Weights of a small mixture-of-experts language model, trained from scratch on English Wikipedia: 16 experts in each of 11 layers, a variant of Adam for the experts.
Below are experts of layer 6 (counted from 0) of a mixture-of-experts language model. Rows are named router (the router's row for the expert), up (a neuron's input weights, with its number), down (a neuron's output weights, with its number) and show model dimensions 0-63. Each number is 128 + 32 x the weight over its row's rms, rounded and kept within 0 to 255. Numbers have three digits each.
After each expert's rows: "mostly gets" lists some tokens that are sent to it at least half of the time; "comes before" lists some tokens at least twice as common just after its tokens as in all text. This comes from a sample of Wikipedia text that the model never trained on. Tokens count by the router's weight.

# expert 10
router:154194117142126151105163131136114100178130129087124095035096171129109107134096165128175103145145159105117105091115173102109107165113091197152167124134101107146149116118198124185072189058138144
up0:139169140116179126146157141189104098115166161125153116129103112046120166155156100119101121086178126142149154221118154142139153151123171086207113116120122085215138075169086143095116137175103149
down0:156093112175108109084162089117159114135148156218169100163135059081089165108162099096168105074155088098092095093160071137117213108093092112094177117074163119125124121163159141184117159126152151
up1:162112164153167110138095208144100207112100152146107129171144085151133104149166160099141132084070135128144152101158163122121181095147192069149103113079139095103066178140169191120137127081133100
down1:103083143108110068083121155138118093064112104172077138123153128159159114149062073139148127114146146189141125087132087179110163102137112143113085146132134123121139098109170121115141185136147138
up2:157132139156091105136170100089080150166139157170165112081127133090121149139128120142148153123130173135143121143168131083118082088175094094099070129116118119176180195094127136145149108144172133
down2:150115171213197155119173106133141164119141070109125123070144117171091103103140134167132161119090143084101163134173133103126117095167133060157040133140083087120121133186144069128174134100061106
up3:181145115073157128128171156170137126083144239113138100080053133118174119130091097092100137165077073159094091105142087191131155126154153131086157070149142172066117107155163164135132155157105163
down3:084101129124123107138109092146114137127096159162190122121137060121169159181117128159076054141136141134138093093098050105074109121129081131138090103102140095164116123113196107141116118150104108
up4:145089055153125131156121112140177126129157167112125114164183153117189151110141096103116108130100152116160110154072122155110136152122103146166138151143085124095074095177113108137132123173132142
down4:151194098145137164124119134098132148138117058118118120203158143171086122106080100098115136104171125111196157165178136088142116131110137113101108134156119108121107168093151167175144114153098172
up5:165076089156195158138132133079117117183085132111110078162113179077150148130120117116125112202076158123095130161096170214080117080142097122140178145107186148186151096154106150137093070189145121
down5:121133141135142134088126093144141111096157052100132131156125202194178149076104218094067166075157154063169105099161131077116122143144178158065070138148066117124087126098135129144113116092140145
up6:146100121175147151113173097155124125137087133135124096168143118130098120097092073187157120114154153129126170149098098143150122139130101114063112164074101099139105174167077140126122097200148092
down6:139158122114077167104125174162102097200129111123046056173131163091121143127149106134138167176073175094117083096121047123166174146120114169124166144160104138136050075151169136164164154151124149
up7:115124132174200109116139151147179121105085170142128096084094103127190101170127165086100146176082097150137075100085120164062152151126150141089084066153184170059134188120168108136130138139157155
down7:136072122113141077077116104145082122133103149152200141110152046170115111166183136155129130124104185150111103146096141153155126156157126117146173133101094121116125120110193094038160129108123115
up8:158159147177116158126038186056098141171103124182098145119067125103134133156073089102154132113165082123152160100134127146115115090161113154107121117128208116084112184134144147120162109089103131
down8:129132111135083064155117129174106146081159123121125119129171099178130137102144104089079170120107137154160125119100152151166135114141159064165139155071135106120135125187066162124098154120130135
up9:035092091193212125099092112152153117093080129086118134142123080113103100146144090116094118122075135124146130100084129107126078136116150109115151121130161093137128156168100124146177036102124100
down9:129111121135072149186166151118104103112113177193182132089116161160046149155147152099198084131131187160100108111085186173133146059190103129131083153085076147083162154067152091139068173133156220
up10:157116104082136118130068159156081114114190111131186175177201160133106098129121116134131101109116130117165139119063124121140080091110139025109052094094114131087153156111057122106115121183133140
down10:189122114134097082150145157133081116075098122092151135131160092103124172101083086155136154093130113150114088095155092158195168098067177095163120111131119112164124143154146143162157087084052095
mostly gets: " b", " ", " c", " f", " v", " p"
comes before: "1", "2", "3", "4", "6", "5"

# expert 13
router:153164153156107154136101114136096127171121119137089150183087134121122143100145118190124146107099172117090084146078150115069163112112102129067112136112168135170132166101137129127104148130131073
up0:146106152093122131166138165114156205082092123199128174164144096156204131110136138134176127133139150118133115124103150185166173180138158120155046081151079121145112102151157094116138125135141113
down0:191112098149141168115079103090121095121156193082106146121093152076120085152143102106132106050136139142123115143090096103088126134087102145058148074100118055159191147123169090131084131141146111
up1:065142130106113081178147157150120140136155165084140092136108107169188146068088140146109111108089126132158116120159123082100134160121152194166101117093127132073067177101151160142187141148193148
down1:146114117137151146136139110106117163118148104077130178089134087140138099093149134132116090090129108166109181122149130119117132163099089168129092143119181097089189156179123128126109118152150110
up2:129142101153101130164151169141099132093132104112142171142076062053119151096045106032131162135107104134137106140106064112147137090128117201101094092122127138114110183162166123123088067078127173
down2:092087128117083130118162131102135127149077097152126133151122062164116162167144076142102144105127183126186135108128113079145121106058103144134075154113122097166163173069105101205082154094142181
up3:152157132115068130177138150088133190114144181069125119123169222105125158123149076138203131106180163121100136100177106120151063111158104120130113150112150086122142182171116182108157093166104161
down3:113106152168159174148118084145153111132072200093133117144161138139125108126107081124141166062103097113186160108154096178153178117123138136148188096143085124154085089102167094090091136126110114
up4:112132118084108143207124131144109156118084117124121154133192087133180134138066044132132129151171110109137094182115148142122157187114112133162146137127130133116119120139082171115204062149132109
down4:142113129121119126118160070117157125059123147083105142133107131129160110150106118117098147090080147159142139146086109073097149157065144089107130108152109110105071075139142128143068093159143095
up5:150124138223096141128147144159142094140189106139185146149138141083092132149176117106142076070117119172180145120096126138183124091114142065135134170082101142138086133100132141109138146150151147
down5:156118147105123201148141118162154144167188154143197077141106132151141157128129154151129072143144082136155157123117196141131144142104150114162102083122160163136204102101099124133133076118177136
up6:108070115146116098175185155177174134131165139149159085171176110106088182138129134173140102135144135102119149179161138177080141095135100146163138197048065122146158139144120170103131096110144068
down6:159117086103106129098188108149070117106100087181104122134171150189139124158093135108178120123124142136077114096132113167167112124134137180204121164150105140131154184127066114167117123110103105
up7:104104105117165164083123192140105096140080105092095122113103099133092050150128115134091078140137107172140136122184129084061086122134112163115175139137131107087120104163129175095154048121152166
down7:128173112076142110104133131152092122103152191115157090148129133130144143142100101098078090113124110141164132086078066156114133161211127126129103146107120141129120073166132129161120143095133137
up8:124092140114157151099114111117092112198139181163147147109130147134243161176178152156146060089107194182126130136121103097180125148129184147126092154096095103109131182111164087119067139139097167
down8:156123181161105126155068082100089113148152178079185120118117111127094069105087088095128122062157176094176090136084095186109187115111111108148115138143160125169101181140119126175125129065197099
up9:059119158075202122150109143115212085090086118170161122108147115107121174190088136152095199095121170110124116179197168112131160121179112178129096145149168153138104116106067125046130141141138113
down9:097133161146126049136113090128144115121087092119086094161104164148102075115129136118130108141095085153112104116143142174125065147118089204135179104094155092101101151125146119133151139153169193
up10:102135100177191111101123136178165136154137132118170126142059144112144085162112153101094122132107134082131094095094119117138146096139153150076108123112107156102093156093131130116151079116168147
down10:161120168103071137183169121113121095138124156111115111113184075113140126075145145116096115138118130158181160142126120115082127081124093111193110121168144161132125145164096134160134142111110131
mostly gets: "′", "°", " million", " (#", " •", " sq"
comes before: "0", "3", "5", "°", "4", "6"

# expert 1
router:131107140067125098147075163099125144133139069178151139146130121094155169147123099108186127110183185162134177096174158201171159154194113093143074176075131163123081128105121109095079155166113073
up0:161128131112130101170138124104146150081140128106138092141128148094157079131087153075121147202112109086141110063102125156044062122112127102092150161143117123096103117153147194086131162128156091
down0:147104163145093145090134139102174071110089139155170123133116121119106145169150148170125063137219152140097166134129147118139161140138094123138163133127121138091098119096097103115117111142151071
up1:064110173182180109093113121184138140126124081137093126150093114133086155116098147169118169181084098073152075093131149097097111117156107111118096147125133119119126162126131148102087096124103102
down1:164191129177085093110115081120113131106106134159106202094126152128149133137076118143143171135155107108150086135077120074128080090170145193125186129115082095156123136119094100088188116105134139
up2:131158172093102086149117160099161069059079117199130134114131122142086160105151135113145086161142102151179107148137122095158121141163211081106160114124106167155133209101043090092083176142124078
down2:170134138080120180116167067136134134214152116146155128093111174143169125121139138127137159111150104112056129137178126131103095123154104149155120193104161145163172085152116120090139138182110094
up3:168101140161153104089125084105150140063095175101180103171078170139168078092080127132195122208106177168149150101104163141162183144164115083091091136065105177083127124190098103081126143164183108
down3:115111111109146107113142150162141121142158150116085152131135170124078136133152082119143176146145093163238131137118119074079056129115166126129087130081141063185146134153146122083187158110163188
up4:151153151173112089098123133171082101161035142058123134150125154146138146118104125137158135156122058161156138116130093135102089116131151185149074097121101141099078162122073148091148172121150187
down4:151102122080109086103103126123058100093166164140104129137134159138111108093187071118060117181170088142095140115098077153108132113160142186097209088122151148167129125094128148096142119131126167
up5:111122212118158140169103155134149102104154097128141124166104166117049123073107126116090089186154078147124111081133141111076116082139207107112136149192132134140180127202121123198127118168125138
down5:148103138202104119061113076064092108154130095148116151167142077086115188112137093080148162093141108104140126140124156082149114171089064130161062126126144124146108132125108059124102142090133096
up6:095200090137119097150160099131190209076099142181089085132101112116170128163135071120184120108113085108115166112136113138103118162111129185094159152142102174119168171086082201095153102133128176
down6:142066160156165135115091150137175145100181138134086160146120173072088130178124082099106090142087102160173134200136098153125149140167160147111094117221144060105126103141147047158118131144121092
up7:169056114114140148145165137111090196134117091118164092145032128146142108146104099089119062156121143169097146064174135137159146102167160131085149113122131140107146134166094117172099118137149155
down7:157125135085155100140148136084080119122121142104144108129112108141091102111186136136177090109200146176108042166100120098114082153044158134136160188122107120124134151100128126179138095125204123
up8:071186111116232113176086152111151125059068128164083135101142121085170147084128127131135131087124136091128053126176130075077171112056169133126167061148106184090170106130107137178150100122123090
down8:140126190147113167126107134215098146097157160135115196173100174050106188120121147139127112165115081139070127098114091126140098145133110149129162161143125135164086162187133135139079155078131058
up9:088124109120135158162109138136198120120159135103094151148169156116174146095131150134089187117127063139150119131119140082155126089156078155149130091114128136105102149121080095119129144152083144
down9:162068093105159076142168162109100068150109179107107078097095126170107127139148113102115143139148167182106132084103114164156098164128149154123186143146116139128072161110076161120149088108103125
up10:095095153127152154116186118085128082121136104109108193133127144164104080087132115127128103151059130170142075140105193181136095061157126131114067128110146144075173165202179132157104151088186142
down10:159160092124108088071088164127134094086133148138102168086140124105120093118128119098092170110082070044093138145145117179124129133159123105172109125117088094126078139163070082082040134106139167
mostly gets: "On", " Coordinates", " Preced", " Genus", " Total", " Website"
comes before: ":", " /", ")", " (", "==", " by"

# expert 8
router:162160128118119147114166171127131161067178109092113132191154104163133110115113053099128145119137125088094126128159089162130171147100162179094114116162146178138125143156137146134095105079100174
up0:122138073166161146115129102131127151122128147083117086131096087090086156149174103151132072101135104112174148181099128107147107171145115170110117113108064091184144133141120121131087170147092130
down0:111141153094161102151146126070105097158141174105117138101136157161104097139062115095119130141125210163198188136161076088167069100130158115141066127088166127038103134158120147079182125160140234
up1:146122078161120105122161108136151100088148164094129119091134190122073131136180104136132144124121113152098097184127122096128068102102133185130160131087129148108159158146107150141125145159142108
down1:184175126141141087131100078078112093163177107143144128143126106167083176106097148063110138096129069180114118098144139105155163179122131139107186177075091129144191144041122077169118088111128154
up2:171174115118134107136167142166195165117128102145150141132126119135152160109110109050091130121057129121120127109129175091148125111087110149131071131135148061088151143085118191116190093169154107
down2:124133164142117071178143110136130163145099133183156135030136123151128131119191108202204103139114114157081154147125157106122093087122115109131084087102069095139157130101165127072112093125155169
up3:132132128129134117106131136094122080133165105217093146128175089130118156093130123171157161085139079098125095141126141135158110129099137164134149128181128193132134094097169117145208078156117142
down3:111126176109123136094161164166132192095131157090132105159102159118133073148155179066160160170107115164104148146069118168147077086145151087150162111151099114121186140133143170114122155129119133
up4:093146127080138078123063107063145128093129149136152129053079102130136148125091119077184096149122124132118113156128125161137154136176176196099122096144133152125206185171061093100145060130118111
down4:146115193130128187116136147165145153165147099136173111114122138121108157044196110174093156109073109198116140116118101114151085174138077098115131116128114120193164121067147134078174142134099093
up5:133193169167069128180153099168105115096106108109168097124121115131105137149119089117128114134112184117147083112184166143145110129188099106110070103085087104152137114089171174133136124100133140
down5:136119138138129153133109156137123128165101142101146138102146110101152126156169132139166125121168062131132121113125128066133066070089077153098202095081161103078160159114138081135185105150098164
up6:093138112160118089131160120146117151174143230088085135081095127123150115129138156170104134168076141188080106128056160096080125096084141114094129074172151108115129092135115206140149108131149166
down6:111113124156190153112039116064143114167131102148110175145124152158087118175109122089117133141154128135118116155147186116175093116101117099096104155115128135166087160107087098130126182158117100
up7:108147152193164146125189125153157108146156210135138111126118128145170130100154093138179150117112190170087171082114115100113154149095165211153185128123112137122116136162091173106131095096094142
down7:169149156090151093109136149115110147160155138155124082139108107114142080159150180087098152095172116113147105065086143119127113077141166037058079129140082148165162131080150190092098118154111124
up8:054123174172159078074156109100167106123124144115130151129083157124123151142117127143119139083088138185104114154096105123091133180096146141134078083141130082151172147153093163090127115135123171
down8:071198105114118191178066106145150143153146149091118145064112128125123080171179136075127140152085170137122109191111184136103093068134115167115187127132064154109176088155141119137144144069122100
up9:152160098113111157151137081106091157134171133146130124126092217155119134126110133149118131176123144134115117144184086115137085086130102108129071113171120070128127142161068122139141178148117167
down9:160155143070123132103146153099163121123111045106179131151133084135122157149163127138113183092135080132068122189143094120170117164143134164079091098113057091175065189126140146102091155162093104
up10:119115095096152134097129148106169134096126151091165160172098052136123161132171123120168132148107151132117155095113127111114066136129201095099145146098118111196127137116157080153139090125144078
down10:126084139140140075070130163175172132073119082083057146146114135074134101087120083137117124114133149105107129176134112155176161106208060085111110127140131138135143117143054158191141118162135131
mostly gets: " century", " acid", "ova", "ologist", "acy", "ium"
comes before: ",", ")", " |", ".", "–", " ("

# expert 4
router:120114126143093088123209137133121109156084103130096101162143174114161092074092091164088152139098092114180116086192104150115076161086118128122171094106174160140195102160145106142102106189130109
up0:183123146179161159029135136182152128154143145147114145113132150130120117090112106107117121148141120180123118081087118183127162115125142169097126141124097107171128097155046095066107144121135062
down0:096169143078103110121072135123131157109158062125166126177118182084157162152135117127123132110153167118132125187142165111123111113084082109196088097186120115132092154136161149167150160167168148
up1:137126107130149144148103116163084126162161123095137061152156162143096111160092130105157163112153171147118125137176177106132134147107111113177128121159140102059125115144130141208089130138114060
down1:099093113222153111131094115085163116088146175141145158065086109150165173120183142146126104123123088163129155134119101147141141091137189139130121155090057187114118146133160159117143094125146167
up2:138125149114107047203175088171129113168147133154158141126198137106130124147129113104146108147092148107138067118111154159093117103172119155136108108152161149141122148190135047037050166130116101
down2:146112153125152170093074118079113189102170107098086156087145161180131133142116116112137133162144106151072139184123105114135147152098194129109098136153090113093132170082156150255097127124121157
up3:169131109123140072211137106145118093130133115151108124068119120111086121189137114170184145095116139140078036140174167093051158146133183199125068152109159134083175161111134172169045173112108111
down3:113143081170186102112161149174154143158083169141078093145100129160190145091143120153100122135105110157147185147090096116183132083107091114126146128168122126112097108147065127109176095178118170
up4:166126120103165093111142051183159110186121169096127110127160149113128137113232193119129069168107149185094081154116137143082145118143168089172085111158087092124111137168093092135120121139122158
down4:102118156139153185158137187092153163111139047128133148092138111101144135145057148138135150091148076066211120107116136125154134107088143138084133188068117182159089145175092125111169177121147150
up5:128090158107112084087104132144122156148074138126164130128125145127140126110117105137097122162163099152145086088112155145100089134090167119136078162159096100157116181118135182090122154137147134
down5:128077126144145155148102154123105121135130144147099105168123102142109092159088148115154109135137135097109161115112098153055216120190119133059196102108165123093123101113139104110184143115078182
up6:128105096131188085129111126164165141151106142126111087131085176119163093153080136134131071135041156147157116174122156156056092140137173129139125088204158146120071143143111120147110107192179143
down6:106106152139095142164161163119163123137151140129151159175146143166137099135166094123092102175176069066064127099125162184090082102100077123140118171062136147184149083100123106140090146120106127
up7:114136201124153113145088117150103110063150152151090170120136169178081111077149126115133161110111132177115164127149112131110132119161146131125137112073112087100102165156155127102141141121136146
down7:109119040133104096209147172126127082130135088129135057107144107117171161180126120173087113155160149165113119125151133143151087133062105121111100153107162149111166089104115064170086119136128067
up8:102135110128116164095122122172166150130096116179116118164145097134178132174086093113079094136175053137137108112103111134122201075110084160168095117137138135160126136114129209130105142149142105
down8:102094151100113094114138119096126104050079124119139113140147116084089111101163147180141115106108153178141121168152129145108098154191163173131080138044125089108109174135114128113120130068141098
up9:132175126140158160176088170094104115117105102146096141125175203125181172163125140125110157162125138090116099150180194152049128126151103134137099192162164118134167185145108130158091110100120151
down9:159047092151144071124152117131166125082168131149148110148112043113089103120130122165151092125079124142150126085073128126166129095111142120122133106116032179107133093118127067110148129122097088
up10:175101127131103090150092142157135139193099129158120138128114125180143127136162142113150145175160204104114095153151119152189111152135087111129092137100080133145103087097113161109098148123109062
down10:084086142130151086072139128138172170093102114094088132131130130131153166117113103122156168134139104069134114123140137144099157081133137133049073063132146143125139117105071139109146099095081147
mostly gets: " University", " School", " Army", " War", " Force", " law"
comes before: " of", "s", ",", ".", " in", " ("

# expert 9
router:139111112177159176142143079134117147147126088124111062100121084130129112117114180141083133161155103163075134086070165143108134094100075088153158114165145127151161080130178097168194127150082154
up0:055075112121135095116140107102114166148121168073149170162125201138089114106154134100163104131183138152133090155132129108102116193167120139093070109103073112144127130129119207118153088118202165
down0:138089142158094106078085111093133099104173106102090113088082131123116153143119134156156139134137118160077159119131152226204125115130177101085109159100068185123176156090144092147086125106117120
up1:133127083196073154175112171133157139121138187115180127072124101113138175182179116120168153133156099150163149153151122126164109161147121146160096102128097128148109142159131141135129164166136084
down1:114110121177112096130136194130158059146141158170121112082187106135079112152079177169170164171138187158148153094157083182089096111123176181105130138153151153128080162138104133138102104119112164
up2:086090138153085077156138105113126099103105099103126126169097135112102170147131142079074101110125152158131132074088139111129088178110133116209144189111097103095149107108097135092091076117182142
down2:097130135128107179132141104102096195079120173122089138115100119134104110105100119094148188153133155071139125144073107152109103060194123105180113101174193187146108099147109115093163129151109125
up3:144133089082122118114153155081092164147173066149144151157125130060146132104142147139149099135035178131136132120145126111152144113114124076167109111079123095127105115095138098152139111094194156
down3:222122068088075127167126157160119179164186127120149128154136104125140168127139068120112141179073126119102132106106101158120155102146126194154103143131091165109137095165147170169130120151159128
up4:095145166118136106126165180142122100139166110078176120133159100134095161106133101114059094096127113118160056118147077088170097136136168153122109176078101147104139125124060151132133118179174088
down4:092151185070154081146082163131120083093141129201161104189171115111102137136132084103173157142146120178101161101100130104097140166124141082199164167126097141129082109142119107113132118110154105
up5:119150087077101146130209174156161121121198138115091171119125156114106083174237149196143159086117181135145125077132086173154047063137109111145150052135135122115116145170105106175148171159098106
down5:133144109164089111120134145118099102190141140152183099111143152134127119166130059092179195172128125165115164125114137081211179094047140155153122186037125147169177166140129155115114110138084153
up6:128176087128109120116119142141137135140179126137181171070075074151123187186093144145130175184065112152131142132122106101158149167171178175140094104115114172089155143196133133122140150170136098
down6:063122146178123078185057145103187121076152129094131110098150124139140133178124171117148186166097154123144131132113134206099069158097140130152074150177149135122061130180089115149123131147113151
up7:132102165059073161150112157164209161097171098132155081123113161076146102129110076105130118115139127133141130072151110181189049060143116097113129128133061145117126136174093095144089093128126140
down7:102180211148087069121127036100104160205145107141169208129150136160105109095094171168093117123109103137084161122126176137105179166129103094147116140147149148091131156109112093114147115100111144
up8:111114077164137111137070135150161123226085146082148083152151113055099143218113181115069200142108101138132111101124129090057141126150117131189149131164120161168102122088146114130105134093067099
down8:111138138093174150107148068137127105120134164218109121108124103155144043079114076122116127169145127090111163080136120148146132159152121100092155149134136108152149143087191109107127131150145107
up9:130119150166127123128162106163130135174166109167151190125110113142167127123105140113119117096138090132178100122109078138077147151114090130132077104105150122142082153200146139140131153188166156
down9:101148156124141168093098110098157100058138143142159178175139139114126101133094206155107051182136095069159146148168136166096125196170093163123088095109146118096150134162104121142169119087095142
up10:134176155142173170099192143100139094113144175132115129115095122143127112073185075141133110140073139116159154115125094095112120113112123104168117113093098121156111111122102113138106191200187128
down10:133114148122100156095108098110110164133106157161125187125091105111129114143117072103131129088074219133171084087124126173109160142151196157146059142154109117149087152135106135119136139130121139
mostly gets: ",", "),", "\",", "—", " While", " and"
comes before: " ", " and", " which", " the", " but", " a"

# expert 11
router:075154213161120150085104115111106095131121112083157118125084100162097161148149204139132136098149098084144102089142126066123099130165155079140190203109098046164136108131109169106196141101155155
up0:139095126176116095127159084161176091122169104069104200175146144191147091153168187079082126072142178161170147175196112169175145097083157123128088109086131097157132149100156137104129088084083151
down0:110143164135124148153118132139118134173146148139135140130153082095121122192092119140111107136186125080044083086126187128077116116170047132106140110143134139191080105175093116219131125111128149
up1:157098141131128147164102121142120195148146170140134116141159141041136119090092069195121164096108083119072143143094137104113115118127167153106068144159151075165117171115120095147117126157094078
down1:107168124118128115161130132128147116136091162099143139131177097148155129110175110062119154092131170120195092151191140155144142141117151071111126124123110168147154073130139113119159122107165090
up2:137203137084081116113128126151166101179158158093136090112187105114096145143168118092146132120149101169149152199173082145169145175131105165147114082090103131163131123112047098138082099152085098
down2:101108186083149132160114136186084164077069139105175100127175097137116151104141135151157151143139151098074145099131096139148168115096159103175124141157163133112164076127152157159151130153166143
up3:171115128157109089103087174091121098140137162148166213072099092109143112129064114127101100120123130215156135093067117119122133096114135108182139173118115147111121126149108130132135200131091136
down3:121110137175117195071157103118087144103120066147159105131133045133129166090144119106144159161120119157114232131135113154143086120127134087170156085112171159168076103139106152099143124105127175
up4:088130117136151111104148153111133168135151137103106129152098164106120179118172076166051162142095172143120099157083139066105096126124117103113152105118171133087150142195090111085104129160166155
down4:060140095133144127122056131117151110137127178129149148105077120166137138147073080100136123147143150061167181141137150148089199121111083071122129140154099120110126124118146163068154161127141083
up5:099103044126153099143113158114180147159124184121163138120126154158150177136143106141157165124125141096127141207130104153159121107120149172124167127050160190116116126131148107141135029186116135
down5:117150117126180147164075118157071096078032078120143128113116156144180179117062146125184111096077202166123154169103150145120112166102181109149114099126120077137121148170104115092137103089101168
up6:139118087161152076123164115130088098127143130100130064107097138095127132085129116126113143118131124178128187143142166146121121118125136158094125097068144118140089144145111155149115149132116128
down6:227137079082097119145146186126110124082147125130129115117171092133125150173160131106128118149134096129103113095086161146137151109113084155106101087091084118128105126150135123131134117162108148
up7:094123109146124161148149097203169134112148160098118099125120110151115096136146089180120094148144107105095132144091155136145141155124165119110114138120092156167128142096087119096126139212121121
down7:184128145131064135153124167130138147144104125135097157148080136106146150074118100125163136133108101140137119083149131081128100121046104139096171176144133175149140151142107114117206114149118163
up8:125080115144176115111127087091158081149155109047156136147160125148102112153189102169117127125088123150117065184074092150171137157149114119092086132115129113156149135141089132103128094144155174
down8:162108155101120124120129131146161115132109108158109098117153151125172110124062169087123176118102140107159133118136105168142123181131104163146172100117115080106122105133142082126068112128095141
up9:132113121166072146160153093111143146157106154093128147161142139155103112118131075128098154155166134124123178138152171130120165111137137107114152154156047129156134175154128200072114172188162134
down9:132148132153091102117182130152090146187118132114111143148137143076121142085173109158165154125113161076138102074154078099133071101113143130130199190126091111170116142153132111121227102110148105
up10:088095123134124065142135155165160134189088128139174136088132173112153105159120125122103134108047129145181126133121173120120095109139110127173101149198092178048109233129084139122148123140171132
down10:155107109071071156138158091126162074152071081165165106112123086101155127150166144135213097165146088158149155120167139176137166119204107106112101110170168157144187103104087123098127106114166211
mostly gets: " un", " inter", " Un", "[", "/", "St"
comes before: "0", "1", "9", "2", "8", "7"

# expert 3
router:169054127099138133070119078085101087122091142163145125080146065117126086140142069160181148146083090209128149099069149174152093103095175163111107066139136144079131119107134179083130129124096157
up0:156079111107101074120114133088118147139152126179085127139113171114171092123141113142112130149167126125192176164191124089191129099127099132161128130105075129120025133113149056146135077119133147
down0:149149121060079130081105167032099148116154079088129140117092140135136168124148102137131109045076121146140144139097140105125134050132178100177134156086129136087150093151103111118127215255114170
up1:136137123154085108124145085118085112147124170041193148174113145128093175132157124125106142117130164101101110199108127112128130124153077136112139122152111147122128123090090159132139125101164096
down1:143154104095058133121151216125150155097133176146112147088194114078150154148158095127141078151129101153137154145149101066151131174116131157113113127118168114141124179111150071167149127147130169
up2:144114152123208129170128095163169131081067179171240142120150127093140171142166102111167149115125158075131122126124152167117108098089172111149063157136183148153118133143135174182151159142101134
down2:151105080107137049098097081109153150158141177079166154119148126133143051107077096131077172105176119109150172122115116152135097156135127076110163146128100091160135078115153081201126168189125133
up3:125111096135138111083104126129167134087167092113141185151161167159133177124157140112073079093153095110102111154192116133146123105123091109144127123098116127128085125096102121105090080123137121
down3:141193132167105141129128129140127118178140121151131125159150144089133130104155102095094166113102108092148166098095096096092153127104089076091146132179140163068135164095150097223109143127121138
up4:066093107126142131087096129092135170232150146076091090141135110147114152062159060142127101071113143149139157122117121120192092087132151185119129079110119141099184165239156120110119143140137102
down4:204179138075119139108100130099140157172096122126086183175115109139100100090196110159141189129109133170143166118117175154126127150174082116152134181103103155123111107057125152153135146087141149
up5:147085134114139098148106154133135147163110126162166100152110127135149112149081123066152125183068153137163087105113155116106160169114165122073122128174146151170038115117166162103147151111148123
down5:108146151114177112074144158116149117112152089102124129143114138146098131124175163150158167068133112109131143154087159135178091104162108173137118128103030096108187188199121111091078144129126078
up6:161159095109122122137124106213115198143104092102113145130114151099091130143185083068052134128130155102114136126097149148126083127096180117065158195080096161112099108158146145130073129159115066
down6:125143105143134136118082138076112127156180121159098167114128137138149159099173127164166073121179090095172107080073120168148170152132103092133128098106143131125112164137128169132121147148102156
up7:160084141115243110078088165111105106142125194134191148131130018112129130204132175119151163141160078147143119082197101180130164111094166138088064086130156161103187195092154110198175180139112096
down7:105138166109107172152108152109156153113150057087131143187093187098119141149107131115121124097146097152093067153165150117133120129116083083130102142095165186085119121194109117125121133134140148
up8:110145102171152106178089155069157070114131148136140098112177106098137158100149150175134108137088115196135166190118144196128135109113204201147098099149172133157172171129140148126118164073161068
down8:116147064157162125128143096137122117109097147110078079121085165146094076114077084072103139129129111129152110079139087136114130137161105118112169129111155104122065058109181147103080096097104125
up9:114129158121148166199168159137085130091122073091129187092119128107188123138058163156172105112137134130102120112105107166075157122141151120126114137180078093101114181219117094159081121070166119
down9:186079183108095070112121089092108146096080090118135171117175121137101101143177180086116124084119096148175159079095095106116092156109169132103145190134051146104117133115182143158096153122148064
up10:078144184169088102165172098150149170125134116137103150106076193134102090132097132059130111149145107163143113111115143113157142190168162121115040117138124120062133145132110150101140119093177152
down10:129106160150097122104096107138118142162130158145110147124170067164075069151134157165130129115185133125102129133102098129127178181098180107111159102133087152127079113099152152176117184132132144
mostly gets: " became", " him", " used", " played", " made", " won"
comes before: " to", " the", " a", " in", " by", " on"